Weights of a small mixture-of-experts language model, trained from scratch on English Wikipedia.
Size: 14 layers, width 768, vocabulary 16384, 262M parameters.
Training: a variant of Muon for the experts, 326M tokens, 6672 steps.
Below are experts of layer 6 (counted from 0) of a mixture-of-experts language model. Rows are named router (the router's row for the expert), gate (a neuron's input weights, with its number), up (a neuron's input weights, with its number), down (a neuron's output weights, with its number) and show model dimensions 672-767. Each number is 50 + 12 x the weight over its row's rms, rounded and kept within 0 to 99.
Before each expert's rows: "gets" lists some tokens that make up at least twice as much of what it gets as of all text. This comes from a sample of Wikipedia text that the model never trained on. Tokens count by the router's weight.

# expert 63
gets: "0", ".", "1", "8", "2", "3"
router:40 32 79 49 52 62 44 50 55 63 51 59 55 42 71 36 36 57 59 37 55 48 69 38 68 32 63 48 67 33 48 61 52 58 40 45 75 44 48 15 45 66 68 71 64 31 52 57 48 71 25 64 47 52 27 47 60 43 68 39 41 55 68 48 37 43 60 56 62 59 36 57 48 50 39 44 31 45 61 43 59 45 40 56 38 55 81 37 52 59 52 31 42 63 56 36
gate0:46 49 38 50 33 29 57 36 60 72 39 63 43 44 56 22 51 36 24 49 69 35 34 33 36 59 59 69 60 64 31 48 62 68 67 39 62 60 60 25 38 62 33 39 53 44 51 41 51 65 49 54 41 49 39 39 46 53 40 49 49 47 59 55 40 33 56 58 44 69 48 50 52 58 52 19 55 63 41 54 66 52 28 28 59 46 53 66 41 38 47 60 52 65 36 32
up0:61 57 33 57 51 60 42 59 44 53 56 56 54 41 63 57 54 55 58 52 49 45 58 58 58 43 42 68 50 15 63 55 43 68 48 55 38 60 60 44 55 54 44 52 50 61 63 61 68 47 58 54 45 40 46 44 47 46 30 44 61 42 38 41 54 58 72 51 58 50 66 38 51 49 70 62 41 47 67 47 39 46 55 26 44 63 50 55 46 49 49 29 51 60 61 52
down0:63 60 77 49 60 46 67 50 29 31 51 52 47 49 56 50 31 51 45 44 16 36 41 35 49 38 64 49 40 29 80 40 39 54 48 45 63 53 24 78 61 44 59 68 51 64 55 22 57 66 47 49 68 46 40 65 33 60 37 32 67 39 53 42 71 57 44 66 45 37 54 54 52 57 53 59 58 61 60 64 45 48 34 47 72 41 34 49 56 54 57 38 51 57 44 50
gate1:60 54 40 46 57 50 53 55 69 63 51 64 62 40 42 53 66 42 26 36 54 73 62 53 76 37 43 37 37 69 63 47 49 51 68 62 43 39 44 55 66 41 58 66 43 39 71 48 52 56 47 53 42 45 50 59 49 43 69 38 68 50 54 43 53 44 38 41 53 55 33 23 63 52 43 62 40 46 45 26 52 55 44 51 45 43 23 45 56 57 61 38 47 54 30 25
up1:37 66 34 61 59 32 50 47 49 45 34 58 47 44 53 48 40 51 78 54 48 56 43 51 48 48 59 52 63 41 46 47 54 54 50 39 53 50 52 32 42 49 43 39 58 81 40 73 53 44 44 44 65 61 55 66 48 56 33 62 69 45 36 73 45 51 60 58 45 59 51 49 50 28 60 53 61 56 66 66 32 49 49 52 35 38 46 54 53 41 27 59 52 37 84 78
down1:40 73 55 48 53 53 38 47 26 54 41 79 47 53 41 46 62 69 40 26 77 25 63 46 41 51 89 49 60 75 71 49 54 54 42 57 31 29 44 54 46 51 19 52 49 54 52 45 36 52 49 76 52 47 31 55 42 61 35 39 32 48 45 42 54 54 53 45 37 51 53 53 41 57 43 43 48 62 48 72 38 50 67 59 32 35 44 51 53 49 64 58 43 42 67 42
gate2:65 49 74 50 50 46 27 75 21 59 54 49 64 42 72 30 17 31 53 47 33 64 61 57 38 56 68 45 56 27 46 38 51 54 41 47 61 48 47 24 53 43 43 83 41 43 49 48 42 42 52 25 48 54 40 54 55 45 55 36 35 56 45 50 40 29 71 43 54 40 53 53 53 55 53 60 56 24 46 54 44 38 42 39 65 51 41 53 39 45 32 38 54 67 65 77
up2:58 37 75 55 58 42 30 56 31 55 75 72 60 56 59 30 23 41 54 50 28 58 47 67 28 45 74 58 61 36 51 55 54 61 25 46 46 55 51 18 68 58 39 69 52 35 34 35 37 57 34 30 35 55 34 53 49 50 47 31 38 29 57 49 45 30 54 49 69 31 49 58 32 78 65 65 73 54 41 52 33 53 47 59 55 58 45 57 51 58 36 45 50 52 61 56
down2:48 32 54 58 65 49 42 32 54 34 51 38 45 36 55 56 44 31 51 50 59 41 66 72 36 47 27 55 61 43 34 52 71 84 44 55 68 40 65 40 49 49 65 39 45 36 48 50 49 32 54 51 61 43 38 40 59 58 66 47 57 65 45 72 59 66 44 48 45 34 57 60 50 55 46 61 52 78 47 50 64 46 43 36 62 43 41 49 51 65 59 57 53 43 52 44

# expert 11
gets: " was", " is", " were", " be", " are", "=="
router:48 42 57 60 64 28 54 42 35 50 64 32 39 41 38 52 54 38 57 51 56 55 50 61 54 60 47 46 49 53 67 68 55 50 22 45 44 42 48 32 61 64 40 41 59 31 50 53 44 37 60 37 50 45 40 67 69 50 47 56 42 62 54 33 63 59 47 57 63 45 77 42 47 47 44 50 60 47 65 46 48 27 60 76 40 54 68 43 40 60 59 48 68 47 45 49
gate0:58 67 54 38 40 54 48 46 60 29 49 48 56 72 64 62 54 53 52 56 26 28 68 30 50 41 50 46 40 57 46 45 42 60 59 36 75 75 44 52 42 48 34 45 56 48 60 33 45 71 43 47 54 48 33 40 65 08 30 34 40 51 52 64 57 37 32 66 45 48 87 33 60 46 48 68 60 43 41 62 51 56 32 60 40 50 33 43 40 43 43 42 37 64 47 38
up0:59 61 46 55 71 48 60 41 53 57 58 54 38 43 29 56 55 43 64 37 64 48 29 61 55 67 46 48 63 41 27 64 38 53 72 51 36 30 35 51 71 47 65 51 31 50 56 30 64 51 71 58 45 49 60 57 58 38 52 44 52 53 41 34 35 50 50 69 40 42 32 50 54 51 22 56 62 46 62 42 65 51 51 61 59 71 68 50 42 47 42 73 55 47 35 53
down0:44 51 39 60 66 55 34 60 66 56 58 55 67 52 53 33 44 27 46 47 67 56 53 38 33 64 44 52 30 65 47 42 58 58 51 41 37 37 46 41 45 36 75 35 36 50 40 65 55 57 35 60 45 47 57 59 37 66 41 49 62 57 52 66 66 49 75 29 32 43 51 61 58 55 56 53 37 30 48 25 43 81 48 42 29 61 48 45 47 53 40 59 46 62 45 30
gate1:45 46 34 50 46 38 47 47 43 54 54 42 53 53 63 43 45 67 54 31 53 56 50 54 50 67 34 66 55 60 54 59 31 33 62 35 47 53 67 34 48 54 70 50 61 60 67 46 61 69 38 48 38 45 41 58 48 56 51 43 51 49 40 45 60 39 51 54 64 46 65 74 34 70 46 65 53 79 60 37 57 45 24 51 54 38 21 48 49 36 58 62 39 29 62 67
up1:65 91 35 73 40 44 52 35 49 34 48 56 43 36 59 47 51 44 48 76 38 63 44 48 58 38 73 55 51 60 38 49 46 30 47 49 42 53 69 40 77 33 47 40 45 40 45 67 45 33 47 52 53 46 39 25 26 38 41 52 69 60 54 48 51 69 84 28 65 50 48 37 63 36 43 38 35 39 40 46 49 43 57 48 29 72 40 69 68 69 45 38 48 71 59 37
down1:49 57 33 53 53 52 19 60 61 54 45 62 36 56 59 43 60 47 38 44 64 55 53 39 43 34 51 48 43 54 31 59 33 52 61 53 53 55 35 67 46 56 37 53 65 66 54 51 42 42 51 40 29 50 29 49 59 61 38 62 70 27 47 63 47 46 49 50 65 49 53 46 51 67 44 66 53 53 35 57 53 60 46 56 52 60 47 16 46 45 63 46 51 77 51 55
gate2:46 46 45 35 60 58 44 59 45 41 41 21 55 67 38 66 61 50 31 71 65 21 65 56 38 54 43 46 44 50 49 50 60 41 39 35 56 34 50 48 44 67 59 53 62 62 51 42 38 64 57 48 46 67 45 36 53 45 61 48 79 57 50 51 64 49 23 50 26 70 35 53 63 57 49 57 70 49 56 59 49 69 53 57 41 49 48 60 44 49 36 37 49 70 67 62
up2:54 58 59 57 61 51 65 55 40 76 43 72 47 26 50 29 66 56 52 46 54 76 53 43 41 61 74 43 46 54 61 38 56 43 57 53 51 58 58 49 61 50 49 51 59 66 80 51 63 52 52 23 50 40 39 59 72 65 47 51 37 37 43 39 32 67 54 62 57 36 57 35 50 53 46 38 36 64 58 51 39 53 44 57 58 36 49 67 42 58 51 72 47 40 36 34
down2:54 60 47 52 83 60 50 64 54 72 73 58 57 29 54 63 42 44 60 42 66 43 50 34 40 56 57 51 55 55 42 60 55 48 49 60 22 45 64 51 63 41 44 55 46 26 50 62 45 30 69 48 39 62 36 67 58 49 33 57 35 53 50 45 51 61 26 59 48 56 49 50 59 36 80 50 47 48 39 47 29 39 42 41 55 44 64 41 51 49 71 62 47 35 34 50

# expert 39
gets: "'s", " he", " it", " first", " had", " has"
router:31 47 71 56 25 37 59 68 40 57 46 40 41 42 45 62 54 51 44 48 31 61 92 68 62 43 53 53 37 74 43 50 58 57 58 59 39 45 45 52 33 46 60 67 62 65 51 47 32 56 69 52 44 40 60 70 49 31 47 52 48 62 57 33 44 77 39 31 46 51 45 25 45 59 45 56 23 64 49 69 53 47 47 49 43 51 82 38 26 51 63 47 57 35 38 51
gate0:67 54 74 61 54 48 58 47 83 41 49 51 42 65 63 43 39 32 50 53 35 49 60 52 66 60 50 45 53 47 42 60 27 47 39 68 42 83 31 67 23 23 67 78 49 56 69 48 48 45 59 28 48 54 58 48 65 65 65 41 50 45 51 47 45 49 46 31 73 63 44 58 37 41 38 63 65 53 46 43 29 41 55 54 57 47 53 29 49 51 45 44 41 50 46 58
up0:45 71 75 56 59 60 45 57 48 54 46 41 35 54 58 39 42 56 28 55 40 39 82 53 47 44 34 42 54 50 56 52 60 34 41 71 42 54 58 53 41 37 48 32 52 53 49 25 57 56 45 77 53 44 51 58 59 54 80 41 43 64 41 37 61 44 36 47 48 55 38 80 27 52 57 64 62 14 25 59 58 59 40 69 38 59 57 38 48 61 45 39 41 51 52 46
down0:36 61 47 66 34 63 49 51 55 43 37 62 23 46 59 24 68 40 45 45 58 72 49 42 70 64 61 37 54 41 71 52 34 60 32 34 51 58 52 59 48 54 61 40 66 72 74 63 67 41 58 59 61 34 69 49 60 43 54 36 67 65 74 49 58 41 48 47 62 59 29 67 39 48 54 46 48 70 58 41 39 46 46 28 45 34 58 52 73 52 62 63 38 44 57 49
gate1:35 55 24 53 37 17 42 41 66 37 46 53 68 59 49 45 50 73 26 64 31 62 57 55 55 50 43 61 42 74 55 65 80 58 43 55 45 63 47 66 37 52 55 62 43 48 57 54 51 38 52 63 55 45 47 42 29 42 53 55 46 56 46 31 56 31 14 67 63 60 65 61 48 50 40 48 49 70 49 80 51 58 46 67 45 39 61 55 64 75 65 59 40 50 46 71
up1:35 45 44 45 47 57 48 50 74 45 42 61 43 67 45 38 31 70 47 47 31 64 65 47 55 23 44 51 74 50 68 90 58 61 58 34 62 34 55 43 54 57 57 61 44 72 43 42 40 55 53 60 63 44 33 52 41 56 41 69 60 23 28 56 66 52 58 46 71 44 60 56 38 52 50 55 42 26 47 48 38 57 62 47 70 48 64 75 60 53 57 55 55 31 34 52
down1:37 54 45 55 65 32 45 40 38 40 44 49 54 51 40 67 49 39 72 36 40 48 46 36 60 39 56 57 40 51 33 61 42 53 52 59 61 51 55 33 51 59 74 54 63 52 55 51 46 56 42 50 42 52 54 72 42 47 56 62 54 54 46 58 54 58 72 49 60 39 58 52 52 38 70 60 58 45 71 29 63 55 48 35 80 46 55 57 37 49 77 47 43 59 56 33
gate2:75 40 47 63 33 32 41 54 54 43 36 46 39 45 26 57 38 64 32 69 40 58 48 44 54 40 44 42 44 55 53 38 54 55 43 49 58 46 53 38 46 36 53 70 48 64 69 47 25 67 35 42 38 55 41 32 65 51 59 64 77 55 49 44 36 38 47 72 33 31 34 48 62 42 51 70 65 35 57 48 58 45 44 59 58 40 41 30 61 57 32 41 52 58 51 76
up2:33 39 54 47 40 56 25 48 54 44 42 64 45 40 46 40 48 69 53 33 47 33 71 57 68 32 54 31 56 36 62 57 41 48 51 60 41 51 64 64 17 31 40 42 54 49 87 68 59 46 47 41 69 42 44 62 61 54 39 52 43 61 49 65 53 52 49 75 69 38 56 74 31 35 42 42 30 50 62 51 61 58 54 28 59 52 49 29 41 63 57 44 71 53 33 51
down2:65 40 67 44 41 61 41 55 41 58 53 50 24 52 33 48 38 44 62 43 39 45 63 66 40 46 65 69 41 61 63 69 42 40 22 44 39 48 46 47 39 68 48 48 55 54 35 38 45 28 51 58 49 33 65 47 44 47 68 53 44 59 46 43 34 69 64 49 42 47 49 55 65 69 39 18 57 52 41 40 32 33 34 41 48 40 68 46 30 64 52 44 21 28 29 34